Below are experts of layer 11 (counted from 0) of a mixture-of-experts language model. Rows are named router (the router's row for the expert) and show model dimensions 0-255. Each number is 128 + 24 x the weight over its row's rms, rounded and kept within 0 to 255.
After each expert's rows: a language model's description of what the expert responds to. This comes from a sample of Wikipedia text that the model never trained on.

# expert 0
router [131 120  81 130 154 138 120 120 133 103 105 109 155  97  91 105 139 115 174 128 124  98  98 173 185 156 136 123  92  87 161 132 139  92  79 139 112 125 102 138 115 116 134  91 135 117 139 121 140 112 126 125 132 130 150 133 109  91 120 116 122  97 108 163 116 110  91  94 124 114 128 157 141 123 135 160 128 145 124 129 145  94 111 132 186 179 146 120 122 124 136 125 112 150 128 136 167 149 112 137  92 111 138 122 159 118 175 104 136 130 140  96  79  88 134 166 118 153 132 114 156 132 110 146 133 153 133 110 110 110 155 116 141 111 132 162 114 105 110 115 136 149 115 160 185 168 122 143 115 126  96  91 143 167 150 154 171 123 200 150 118 137 140 109 115 135 149 119 181 134 138 107 108 122 101 124 114 141 107 113 163 146 126 185 163 101 166 110  94 167 159 143 102 119 118 127 123 224 123 100 133 111 110 130 119 128 106 129 158  86 182 128 157 116 154 113 119 127 158 157 123 131 162 168 126 134 139 128 132 179 158 132 117 119 122 125 120 130  92 144 175 119 136 129 121 126  96  94 116 111 150 125 127 151 120 107]
It responds to: Infobox field markers

# expert 7
router [112 172 115  96 136  82 151 119 146 140 152 112 133 117 128 113 104  99 135 105 143 149 142 125 110  97 166 126 142 103 148 158 167  95 145 163 156 149 116  82 125 164 134  96 156 118 129 111 141 138 103 142 120 144 148 113 121 109 126 129 154 148 112 131 140 123  98 133 171 107 155 120 138 114  89 159  96 176 123 150 100 112 132 114 117 117 123  96 127 103  77 115 132 142 150 103 123 157 156 128 106  97 138 143 159 112 131 141 120 126 158 105  93 142 132 120 131 124  92 131 153 142 129 187 110 146 109 127 126 106 165 137  58 111 142 128 114  93 133 127 122 128 118 101 125 146 137 117 161 111 100  90 124 148 129 136 151 154 148 149 111 103 109  71 150 173 151 189 138 127 190  93 122 156  95 153 138 133 100 106 165 131 140 156 116 123 164 125 101 143 134 133  92 129 162 147 124 118 100 142 123 128 164  98 113  78 107 171 174  94 135 124 134 125 161 134 128 129 130 130 126 128 135 136 101 139 120 183 135 141 100 137 140 105 106 117 125 107 102 172 202 135 123  94  81 151 119 138 139 111 191 103 146 158 105  94]
It responds to: Articles and determiners

# expert 6
router [135 146 105  81 101 124 124 163 180 143  92 132 140 151 149 125 117 141 122 122 124 143  96 131 147 144 138 142 110 138 131 134 126 127 102 120 140 149  98 124 131 146 102 113 175 121  98 132 168 124 123 127 179 155 140 100 106 107  95 105 154 137 162 134 100  72 107 100 142 145 181 115  90 116  74 151 129 120 135 110 131  76 124 113 148 175 177 122 109 109 127 115 129 186 142  91 175 146 119 110  94 135 121 163 154 120 153 112 151 163 152 123 118 120 140 159 170 132 129 149 133 153 130 122 122 167 126  76 136 152 137 153  89 107 153 152  99 120 159 154  89  82 101 145 122  95 147 118 170 121 128 141 136 159 165 122 180 126 126 106 133 126 119 124 137 110 122 140 118 182 161 119 131 139  82 105 100 101 136  86 126 168 153 132 138 107 121 147  89 146 153 152  85 132 104 126 124 165 146 155 135  91 119 129 121 125 136 145 117 116 133 105 107  96 174 140 125 134 115 140  80 116 140 132 114 142 147 119  80 167 159 140 123 110  95 139 117 156 119 116 144 132 115 157  81 139 127 102 169 165 121 107 150 133  79 138]
It responds to: Line breaks and codes

# expert 3
router [ 94 152 130  87 152 108  95 156 158 133  90 115 109 161  84 106 148  97 158 122 156  95  84 113 126 128 164 176  88 128 144 139 109 132 104 122 108 154 122 109  97 164 178 126 124  93 123  93 145 159 155  87 148 119 129 111  83 126 123 149 114 101 144 120 123 140 116 126 179 121 159 144 118 118 118 138  74 107 167 138 139 104 157 150 170 157 131 150 167  97 130 141 118 136 180  73 116  95 105 113 126 130 167  89 161 116 103 101 161 154 125 123 108 168 189 144 148 145 126 125 142 166  89 135 117 132 116 107 120 125 133 126 123 104 133 154 106 125 112 145  73 107 217 138 138 119 130 132 130 109 125 127 155 173 129 149 128 141 164 141 165  80 115 113 154 137 128 120 119 158 156  85 100 145  94  87 128 141 155  87 127 134 136 171 140 127 153 141 115 114 138 128 121 129 118 123 139 167 102 117 137 122 128  99  90 120  97 159 111 114 130 110 151  95 127 132 150 145 158 139 124 125 131 144 139 128 145 151 107 125 145 164  96  77 122 152  93 124 119 117 153 118 107 145 109 112 124 125 143  94 127 102 133 130 125 126]
It responds to: Content nouns and stems

# expert 11
router [134 135 111 110 147 128 148 160 111 114 120 134 148 122 125  86 130 127 160 113 133 128 140 150 148 153 147 148 119 135 129 144 143 128  95 143 110 144 136 102 110 166 144 156 113 136 128  99 219 131 140  93 168 129 147 118 145 139 136  97 138 113 131 147 139 150 146 107 147 119 153 132 102 126 116 129 121 123 133 151 123  68 141 161 123 141 185 141 168 130 112 161  83 152 178 106 148 168 147 106 107  96 119 109 167  91 156  95 142 164 139 119 132 104 176 159 137 193  92 124 125 141 114 178 124 165  91 105 129 131 161 148 144 127 134 143 147 125 134 183 113  92 150 114 140 136 131  94 165  87  89 101 139 127 134 137 120 142 133 109 124 114  95 114 125 127 159 148 144 129 141  99  90 139 105 120 139 163 107  86 154 173 106 164 155 107 179 120 116 133 170 140 103 150 130 109 154 150 112 109 147 103 121 128 101 137  95 149 135 108 120 132 143 109 124 124 104 137 116 107 107 167 122 110 126 116 170 157  66 137 148 171 143 132 112 138 130  90 111 149 140 143  84 169  92 150 137 140 131 109 178 142 149 140  95 142]
It responds to: Foreign name fragments

# expert 10
router [ 89 162 136 139 141 157 107 109 123 132 106 126 134 110 141  74 161 112 158  77 148  96 112 162 162 119 178 138 111 151 130 183 131  98 114 141 149 140 140 172 129 117 123 135 154 101 104 137 189 139 119 119 155  99 146 152 105 151 140 158  93 137 127 102 126 108 109 136 166 101 187 139  93 130 149 111 122 118 160 121 148 108 156 102 143 121 152 129 146 123 146 161 126 148 164 109 173 123 136  76 118 142 141 112 123 128 122  80 145 136 144 110  87 132 159 110 137 175 114 136  94 130  95 164  93 123 128 115 120 171 144 137 149 121 124 169 112 127 136 176 146 143 167 129  93 178 147 137 101 114 139 125 154 166 108 118 188 125 139 143 110 101 133 119 150 127 149 157 142 124 105 121 103 111 122 121 119 113 154  81 154 123 125 143 124 106 161  95  98 144 152 107 103 142 135 154 111 176 111 134 128 136  87 120 124  93 113 148 156 120 110 100 140 106 141  93 140 144 155 120 116 123 147 151 132 152 149 141  96 142 129 144 101 119 102 139 141 165  97 125 161 181 149 115 141 182 160 108 117  99 127 104 146 121  88  81]
It responds to: Numbers, units, percentages

# expert 9
router [ 80 138  93 120 143 110 143 164 147 173 138 140 144 136  87 132 124 137 132 133 126 168 116 147 139 123  99 180 101 115 133 108 168 108  80 163 143 154 119 142 120 133 106 131 147  96 131 125 154 115 154 153 156 171 139 133 125 121 104  95 168 105 174 139 102 150 126  66 133 137 135 146 125 113 117 155  95 129 120 175 120 141 104 132 118 126 161 167 153  90  90 132  92 118 129 133 130 125 155  97 123  91 141 160 131 130 112 117 121 108 109 111 120 125 153 142 147 145 130 136 119 129 137 140  53 163 103  98 156 133 152 114 154 127 198 157 107  90 143 125 150 130 173 123 107 107 130 122 129 142 121 113 129 182 154 150 114 155 176 146 137 131 131 101 132 147 135 133 156 128 118 122  90 166 130 101 142 122 176 117 171 166 145 165 179 118 103 140 132 117 143 103 148 124 151 110 181 133 122 110 173 135 121 132  96  98 121 155 121 131 143  97 130  87 152  85 117 114 152 141 120 108 129 130 147 124 159 175  49 132 144 128 136 141  91 129 162 121 126 115 133 132  84 123 136 163  93 135 158 135 142 137 123 160 133 132]
It responds to: Prepositions

# expert 1
router [ 97 149 133 127 121 123 127 140 186 100 123 148 123 123  97 130 145 121 132 144 168 130 135 134 151 175 163 135 112  79 150 142 134 101 133 146 157 154 118 134  94 129 140  86 128 110 129 114 152 121 106 134 151 102 182 122 109  88 134 111 120  87 168 145 112 150 135  87 139 105 125 134  97 129 122 124  88 110 150 137 111  73 163 143 173 130 154 167 120 127 121 153 107 133 108  97  94  82 142 114 111 116 164 123 143 102 110 120 150 105 146 115 127 119 138 147 123 180 102 100 173 154 123 111 113 162 135 140 133 152 133 169 116 172 114 202 103  91 141 156 156  96 153  76 178 117 147 157 163 144 150 107 158 142 114 120 126 133 135 149 107  65 139  91 133 110 117 113 133 119 122 145  93 167 132  86 172 119 143 114 138 143 172 138 135 126 153 134 154 143 153 116 143 135 169 128 119 148 117 141 136 111 129  79 120 127  87 136 118 138 125 133 128 101 121 103 107 147 144 131  98 166 175 166 114 156 103 167 114 116 111 130 118  89  92 150 130  88 143 100 160 159 141 145 112 149 128  80 131 128 125 124 144 125 135 111]
It responds to: Auxiliary and copular verbs

# expert 4
router [129 127 130  98 150 121 122 134 156 146 106 100 104 103 116 109 116 103 125 119 134 122  98 128 118 117 166 130 136 146 116 138 134 155 111 142  90 138 132  90 144 168 177 167 109 144 160 156 171 132 126  71 143 150 155 131  93  99 144 152 160 155 103 142 135 106 110 145 155  94 165 135 106 119  91 146 107 198 116 142 134 152 150 135 146 150 159 121 167 110 104 162  92 139 155 104 147 139 139 121 108  94 123  96 156 117 108 118 130 151 161 135 141 128 115 162 155 131 110 158 131 108 104 186 100 141 148 114 131 151 138 105 125 146 204 126 124 124 102 158  98 134 136 126 161 142 175 114 115  98  96 120 182 150 151 165 158 135 167 112 133 126 126  76 132 133 106  93 183 183 120  93 139 155  94 116 139 113 113 115 143 146 129 112 148 112 144 133 128 160 131 101 130 179 127 103 172 137 107 149 138 146 108 107 100 127  99 119 114 122 118  87 174 113 132 117 142 156 137 152 145 161 140 138 147 158 122 149 132 139 150 139 104 118 107 157 105 118 149 117 191 141 104 134 113 112 166 107 137 108 101  81 148 121 144 119]
It responds to: Digits in years, scores

# expert 8
router [111 116 108  84 120 142 151 149 156 156 158 135 154 132 112  65  99  99 128 116 140 127  61 136 145 140 124 151  98 119 134 155 119 135 144 136  99 141 138 100 134 107 112 172 100 121  72 103 149 149 148  88 174 168 151 116 124  92  84 117 170 133 152 170 115 112 133 121 143 117 135 138  93 154  94 151  80 151 140 175 123  62 141 138  89 159 156 139 164 109 108 120 116 170 164 127 170 133 152 119 129 128 146 133 143 130 159 116 138 113 132 119 114 154 138 113 144 152  87 114 121 156  80 149  86 107  83 106 101 159 148 157 142 128 169 142  85 125 122 165 144 112 113 110 168 130 149 148 132 118 110 130 138 148 131 111 152 139 147 120 124 129  91 141 182 168 121 112 134 115 135  97 104 137 102 112 167 129 128 103 168 141 121 137 150 107 118 138 158 154 145 137  67 157 136 128 144 135 110 115 151  94 113 117 125  74 136 158 157 101 160 125 139 145 128 128 127 128 118 165 116 154 150 127 148 124 159 129 133 166 135 156  78 132 103 144 117 104 127 112 158 119  97 101 104 162 131 107 155 112 143 125 145 117 137 109]
It responds to: Punctuation and list names

# expert 2
router [119 130 151 160 149 116 152 149 111 136 131 111 155 140 128 149 123 111 131 171 180 128  84  86 137 143 109 144 131 139 149 136 148  96  93 120 147 115 126 140 104 155 166 135 171 136  85 159 130 119 151 119 149 121 115  95  90 140  96 123 107 104 162 157  66 105 145 146 130 111 144 128  90 127 113 121 139 130 102 130 119 128 158 115 132 158 145  97 128 119 118 135  95 161 138 125 166 130 148 119 120  88 115 152 142 141 110 123 165 132 129  86 135 124 125 139 161 199 125 147 124 160 119 158 104 149 105 111  91 128 137 137 101  87 123 159 129 136 122 121 101 100 132 106 125 112 200 100 140 122 126 125 131 141 120  98 135 203 136 145 106 120 120 110 127 139 146 167 149 145 171 125 139 150 107 115  96 133 145 122 111 108 147 126 153  65 135 123 119 153 149 133 113 166 122 125 148 190 105 153 137  87 130 114 142  33 129 141 119 138 134 123 124 144 159 109 105 118  82 173 101 148 166 120  95 172 141 149 145 126 142 148 107 126 155 121 121 120 151 117 112 116 125 101 139 142 108 101 165  77 182 125 126 130  96 132]
It responds to: Capital initials after markup

# expert 5
router [ 86 152 115  83 124 111 144 133 164 108 116 101 101 141 121 123 113 130 159 106 126  86 128 133 158 136 182 124 113 130 152 164  95  92 130 161 142 131 102 131 129 154 159 126 150  65 125 126 180 162 146 117 177 155 158 132 132 117  89 122 137 136 152 138 117  99 109 100 163  82 138 141 119 137 124 131 106 140 125 170 100 132 132 116 111 182 160 181 159 130 114 169 107 160 130  72 108 136 104 102 118 139 122 111 148 110 155 116 154 140 135 150  93 144 145 144 115 165 137 151 106 140  82 167  96 152 107 106 120 155 166 140 120 112 169 175 145 133 123 142  99 145 177 150 162 108 123 124 150 117 141 107 155 140 172 110 147 146 182 167 136 140 116  99 136 128 114  98 162 120 108  93 143 137 108 138 124 156 101  84 143 121  92 115 147 113 117 158 122 154 180 125  96 148 129 135 153 124  88 156 129 117  98 112 125 108 131 132  85 104 136 100 130 150 151 125 116 133 138 101 116 115 158 141 113  93 172 128 106 145 123 159 112 125 117 153 114 133 128  82 164 159 118 119  95 129 115 134 137 127 131  87 146 119 127  81]
It responds to: Place names ending phrases